Weights of a small mixture-of-experts language model, trained from scratch on English Wikipedia.
Size: vocabulary 28752, 92.9M parameters.
Experts: 192 SwiGLU neurons an expert, 2 picks a token, a shared expert of 192 neurons.
Training: a variant of Muon for the experts, 515M tokens, 3931 steps.
Below are experts of layer 2 (counted from 0) of a mixture-of-experts language model. Rows are named router (the router's row for the expert), down (a neuron's output weights, with its number) and show model dimensions 128-255. Each number is 500 + 50 x the weight over its row's rms, rounded and kept within 0 to 999. Numbers have three digits each.
After each expert's rows: "comes before" lists some tokens at least twice as common just after its tokens as in all text. This comes from a sample of Wikipedia text that the model never trained on. Tokens count by the router's weight.

# expert 49
router:497482529544476473469471575476448430538458582442433477413496467491464499477444503503575553392545468491454451493515523472455562572607530537492471562531486460434550511464558466490437333460435470500571445423507630478468498553454520548463534582494510523522558455373554583650517539509544560550535456405562527468525514472517495490558436515510501454559528579491479494493442449525482472491472
down7:499463597533481436442496419485533441464484503522483413519478531543560543495431457530482619496520438509532513554523442419564436455526464525482505499504525587448471533501416529428524563453423524417446500567536556465443494505476461568557435604520541509483522494515496456519526498467511507536480534546533511496429533508502583513479571585504503478516459490493498475528394490540569478492460
down8:540591487417462447442579520544502467583475484441581552458502470478457517391545450486569475543510481521493565596581497531600468503445443391489493496542433516491433509535477468571443465550521550420525443543460521524518543462542499351593557477494467481442491518412490479544444408509442482535537481466525584480443628392434501492517477510501522533463538509485572451421543418503488511532515
down9:624469581510457534558471543533422527534553553449577457458483485490583507461541590465529440531513471506526568526578418449488518556567544462478464463410515500462499423398466541457506405513517569572494553459474525479489531544566540539426473539472530463515466417484525441503491515464383455497524511417533494406492558557458519525447527443495460490527469520499472536557465411401507568529516
down10:573435510506453474503476513418504517452450503484465509539512468504452524422540473487477504471548434517510517430495612457579526617593482496459363528545513543500519458545354453450490462524515495449446554538503517495452513344475449469499610480519535511465450513547530467514508481481514378507509440376577543533508512455551554486526507422496503537496494501526464539535467407533460583511517
down11:548511491520537467527550551486476384443512504466398464501516505482525564443543396537585515486511544539421484434558414541412482497519457518521469539535459441538448497546517500454465564466488532532487567460431584502414498497485569485471385527488462408477434503445497501461598473505462470579466548459458511508438545588499455472497484491524368477470541546448481610512579626434477530471432
down12:448510454421624389506506548471454564488471502554549580482485400487528468567519458481515593569583531536510474448464397507523545426453536596554461530454439470445571464476483556541468474484483551566464463493439444445578492502522474528539454472539471501544588488488464523384522448433554487548414472602504477522488519530535455441561489501474513482500564446509516575476500420531466522463527
down13:460403460549478452501530491453521469472484446418551429479463546482595579464502521429527486512496549526473483466519490570552567442458548518520586494376390473528443543437433500475515511531521482460512464480609483377482580482476447611481533505563454398394424477496386555458501516493474449516458397514499429507395525522528590436486468431546521566465514468495461528481523511512549526482529
comes before: "\n", "-", "|", "The", "In", "On"

# expert 47
router:447569457490440470616549480641495517529636462459526549545595448475604437448490534530585467519437496583525525567545458514583464551451504485529466524570556442462584487523474524453480482466463504452498474429396508461558481515473491548518531461515549457527578456434481486456487539417459449514489415465551476554526540466439498580505545435466434509461572407578485499544484500526494492519405
down4:539502480543481440433399530537460514486558543413484523560436564462493549438520472524511459511435542492567521551444490545503505531537575501474500508510526512475450560526419601584445588504514486504470545527432532515517484499471476523581496470546392512500490478502521504543560490467546634574558502505449533474527372506489526438495548458522432452515513531458554513568496519507506448436505
down5:510527454513462573487534533491614420467484558525468557433485445323449555573526570529496503466473522566506558426477504520495470460556411355515479465476549518538495541401515549488513518534390536539496481471460546543459466502476501496550492471358494479482473509531476512454569531559471533497471567545579466510504412587411608467564397522526497496480569533509478512442468518507468600571453
down6:509436512475526477469441492492600545409415525466463577550589471502486523499532412491544507517486590409494516522479485496419523474424491468617562495479524556492474530518579448440485428561518498507494536474422546494550513559486502493374594551584526553571553446530578485553433485526443490470412459580480544438498432530476526430501498572462505487507576456469450469516466497537565527482500
down7:453436450600495423490515540416453549546517508451506502534503475587400522530582552515621561454510534516495525542478528470430511479550428485474544512458576489486576495502428476587528577509557490493526548561479498491505409442474497508567443423518506413485544510345480591533480525444450473479589512523523497491536543487460527496472500543435435511551613517419573507549507469489417545492520
down8:522511509481390542457572573547589507555480469623509479544510557609585513547457460522512531483493453540449490441588499478572458439497532563629432510411501476575396546573503370482551563463487496498433534569536601475545444519458580428546576438490438597493458506459470505495473491542471474450473533428445530493470495495464443467617480486603523476493536530473510484488494569543510502484509
down9:526511465563401381487432491511484487491556537473432543483524438503530502465499600505470458507499526521512485529583625583443535461391481408566483519481434530530528447493522506456431443484467476561530506572410416443595472410488450492522496498515440526508583464459435516497610559479477446459465458489449528570564475559494411496590564564618555552455490449518531500530568543518530555515594
down10:477517429618481548454457480464531513501502533471542502438510529529575478518471421420444504504467472498463398499570545522413523476559526493500452415556516554567525525577534549493518557384497547480453416503500497525536413540565522441448448477488460488518407634479535416522455497371457601501431416510448459510530458502589366541548522464523465579553495464525511540480482508552459512476460
comes before: " |", "5", "6", "1)", "3)", "7"

# expert 58
router:473520356506515561571531458475564544536465555460474498489578528452563465558497421484496478509528543493459511463452592517476556537577564536533447526496562547506493418419562463504536426417508476710456580443485497468504450525518518475505432564544517510609449461477561552465553529469459448459522379567574579475566531511525542537493514475426593508505544504514496450488462460462463560587425
down3:494423563445493610545538464499507486490423439503538504544556618397510510522487452458486532515540426382498522408460544428443458423644481553451416523495480555645459488458467532424468490508494455505599519540453525503529545546490516519443473548542548500524441513539484530499585442474615480551491552521578532439549528566506471572512460529461491533509430485469550546492533426482516465616542
down4:468422425425481461479487495482513512549484420543430537509556520520512475444500440511404487535588466522475500486465426445456495455602538519493538494478490406507544547519437533456545520497417451468473438502504505505511445543474445401527539441539392439568552523484537450415451556567554516427458579480420478524626603451571487464502538531564495510579513476493503516463462471505550507540532
down5:547401469552507560444526413570512373597369530495460461558478572521492543419554545528522489521488546456532474542491522588479511550503525484489482482481464531516460572534394463485440481466522529459451490472618400476460581468536498570505426497572475480441504503469468511490553489508592522428466575571549492402517492545499531509481546505479502423589529443526409466505462527569535443522545
down6:489486498480481515482569430523480591502541519536506535522495561514470492503482490577548477501450564582605490453431451467533429584462494543487505466510531479530551474568517510350543383509485592497498465467550580509484540450495472534480511496405415582475536554525444484555519531456532524483549562536513502527552466612506546539539541437490459505454468406586476493490471520436480483430415
down7:468502513507543556437530602500456492576426602577417490521488559523518409527456555542573469423570464548492491463532431469477492495459433461487533508448570500528490525419511533567504489498492457516497472545562528572469443556471487386487473505613568558436467489524533420500537520562511502470485490443446496626495517525473573482523530493540509512435565485492491504510530466502412603476551
down8:438552444535508661491511469485467493489431528457494558483500460523529478474549445519414481474509564494498494408503544530489543531604514556498469493517523553553514595435522508500538498506432519613460564534445448518542462492477508469544505465534475523493459436556537542432586514537456466464478466428537514470608608548481470540495509410368518441504521501464525599515466478500481462562440
down9:442561436496598584449521429471464420458434515553472548487457462456515548501438445584387463460398485505455635425500453582500517492545491571558516538557462587443438464466519496476467515442419438546557466430470477463509492506496555477455524511454452569528479527483441561468529483507522542514572479504555531450550528545485574535461578428515496490533607591517447497450509507487426449475442
comes before: " and", " which", " but", " he", " who", " a"

# expert 53
router:502539479547524470525585433478439479498613475437432513508502443414536468467419382534519521495525522582471511459434464538516474495579561510580573491567516461480530425520392473502427493452564427460532551493397464486621454491501464547474478396490570471560561498461509439526551510551520556489540493465535435546496473561462488503444456539411466529452538512511567492492513531585570512524507
down8:518428452444512505431426458462441518511528545572514471486515516529459470558503445596515474467513531427513461560356522529563503541475432486510452477506575521531471451503507531555441496489568542442431462469412394520540551480538460483555477547487517495469518485512515448594549488568556454439574525413484498505481445532433473428552474485542499499485508455385449525477560663421484509462516
down9:458453555522412539429515439526459414514556500479521545472506552564474470416508583528465456471583443455488464496423548572485501526517531535497521434446445435504551580472479498568478447551529580438398425499530470459528534545455494484530390553484514473561573505498505463530424462509569568471567497489441617438602518528474478529579511516501464426499488563557493507490445525487426392372491
down10:592482501463497515590486498436482506431526486548444542504502465501451459490424473586542490556468443532649514425541459521553472496522569486487512499541500516491528481547486539515505615426502526463529534482506536565535566492384479595382412455635474478578516421497538520607582459587496481408475490447514489476478529554426452437507532470506568497480536444550614458472478488481558485514468
down11:447456479486544472586517458489498456514545482517475487388573541471495432489463419499477557449516557457591445489544470538483451504432451469495542396565519476529503521548524509511513564518485443386542469484578474507512525560505544520473542498517489503537481522491560429475549536501473485505438497532559474519468422541508456478547519488538610523541444560629538510503509468524473450495541
down12:563432471494477502563414446570485453550506418539483518474586472543504485503510525483462492473523487515504586498555587498467499429403471569450546493541561465481434524488513560495439513455364527424555523467547524440569574487448508611495512585479529553533540528603457488496591406461489520564519600508467466492513455523504486540541427450400501498467463527456474478507501526519508484624470
down13:383534568479522494474457422415445480438465481474488539498482500563434520560416530516537535455493429451589554483440479452563475576470469569367542543494494566542524532453526502562520452448547584427517519491524509550529506450582487567444538449556531424525548408471498433554571499530432458612499480494506454506479545510525491624467460590576382557474541468594439490468587538468495367439518
down14:543586491494456456473546435515541523565521505455538485500490491442512420514580559486495508484459531475472524500502452541430415474521461404483502486418557578446522543550513457520517464449540487514490453560560536395498416526446470487486608554406592562481435524526611460485531504428482487489447495444551584539564440408398445512480607418453544530483504564524569457562456560517577541406470
comes before: " |", " km", "1%", "4%", "7%", "3%"

# expert 29
router:569494502522513504510465592585527461500519585556472416511522476468536462518538510549479516482435545449463477481447506534359446608616542495507502621618384577428466510480516449368456493506472441559474456462539579541543515413452465421511491576509476459579553466489587587482496466464488471542531490499516488619565528499468480472596454537544462556560459483465441496522478527540586549570508
down0:519434537382492513450580487513583523502449542462449508503539528492545522510491449464481541502532430478537562485474474464423575475428584517521517464470531519464377578405482455596544428587475376500522464481451466481537563448441468568545494477531544482495518524460526506578535502525485506489455486390520491513454579491516544536537473497541603459516528523490458544532409430461537428503432
down1:377563476546544492604568548549501574551485519498533478449473423475539588408444466524506542414485500493474550515523539528477462481551405437503431509596405487637529416499447497446511466470474520496451532485588585510545500469571464454514495500534566392492493517442513447527512551473461431566515389486540534482512438514572459494556446502438467498513489476463577440455534488463487474556519
down2:487482555479566512527491461573472416483502478493678441591516428449423497501534521419418398526472482538554523568512503384430638539567470559458543518532585463536548445517533493403473509555448517474468461429488508502437475509484502558497487521445612536486535478441413537500474409485532534488461453443536569390523460528499607439461492518459544524573509458497416449480427412456472427533443
down3:417512421505469567551524547540583412430504498473512498525612408444554389511467483451551462511522553478532470484488460447480506558553460557507407534556462482443490471598500529485379553454569480384547530448590510495603535511551538555460498539489490477426514516481500433471574474587535534586505541539448547537519471514378407518460438482533452518382515502438521523453458480559567566616468
down4:485500462474383435468466461515488524496498462543599506511437443510564486648554601420576419584419485516458489455501570517466501505517534489462455586408552463590546439415473492428491561493524412424522556418556492517514469519495488503407486440474522576461529551502531491528485443504512477504579495547517496533554490500476546583499480428497497499448464466593529494512546509548515469525567
down5:496548559546468456474464426515454517497473507469447485458423442526577560477604528433538450452512525393394503516489470535461442496506503441412426499503464437537499428541510396497518539527506549460485475457542463604482531541500567473534525478447616504472591490552520465583597504508508527423597563501465446530507527469506481535582461441502532537557444451522528433499587451588449559523510
down6:645589543494491482494570551509487496450407479590488555496483513490487541595461445584393473524492476475470569405484566545473605480573446493540432501504473524569407464535467551521447427557485438530535531442384529441457513544471591544459495513489460494520442505454392517342459505475538470566504452567529419423533458540578480567492510488512383465470474615479520526456547521516445491472390
comes before: "-", "\n", " the", "=", "The", "American"

# expert 2
router:508425496524569565503490521482562510485388481475492495514565526513546448546567512485493471490489573455408505429440543494489570510662607552521517486508481462469499450523569519515588470427460499594474519479490438558449461562395506453550491474506459487625448458538480569385516476466485430479510327547520568456502537607540517563482472449455544480490529442480416480470470507466461628584403
down2:549563524458490502444429465519512441509469591512492501512528457556453533526559581473445545489462540506658505580341594533433584544549462445433529480476537553476519481392643504532548453600518394516537396467502446481505498545449473490477468566444524448482541439441563486573571502498491442453451569437424520483520529495373534471586523573445419503574421448483477531495515595406496595514434
down3:570438541557465497454515472503536468573522526506505500529478525504503467474515574571480479522449527471495454521490513491542571570520475521540509516506509445415442548533531464517642443458421534545446506601431465485414492424476584509529434522427471492508520494507575518535435542439486512453437551492496438452399413452459528467578556573498400386542490512450496445431554484538446528471468
down4:480427487472548477437515457511527521500442494513575532422561546439471458431428523587420625506565466522602461531531445443595481501555466466399544444478434444577437533512474534482551465477410491440522445519558473448516525421479485426587449492553503534480450464517542425622560546507481547497487518427448546478529607595510581463510586501501510461513566493486521519542450517421502555511502
down5:475451498443526481497495480493578466569460493516467484450521545540503451471519471533376521427441527380520487580511423510517424481480559519557428505424567518537484477511535489581368499549437571391487503462521600418544467511516500513510546494545489511530454500462537492449629490462592522531459425484480525442535537524452479498427509537307441458551550477501536485503546522497570505513491
down6:492484486463605505448366517451490508555462543448509397478490555540621484606437529473391430484534453599555406552506491564581471530561533454428504464554579460412551472531525427436593519492498404484587477521454473523515483543442509449510522464487481531560453503536560526477476530557526416569464459473546509618512530499503568487528423412519419452550542495457454476520454536534542475584489
down7:636575494440451478510519473448530544490477448439472469442487449470460491499601489516507451581555572581501468508504487561566591466414457520511485512499547507432508505475478498544573499468476529533428438534485447439475603532572580544522398422478499496508649585502469414590477459521506524439496569432500523615525449478560463469501560467438522546472437503525473472497500499581501475454440
down8:473566493471541527383491567514514499554574562581520417408558558556583562539574520435481543495462479547507513535434588446528560463578533563431508606514441513606468425543536446477523538476458397540488509540498544404554549510456521490507455521523407571630517442479495484529499535450522507499408509477551507485535416455474464557578488512515530471491555534551462496498489462500452459394488
comes before: " and", " but", " which", " who", " including", " he"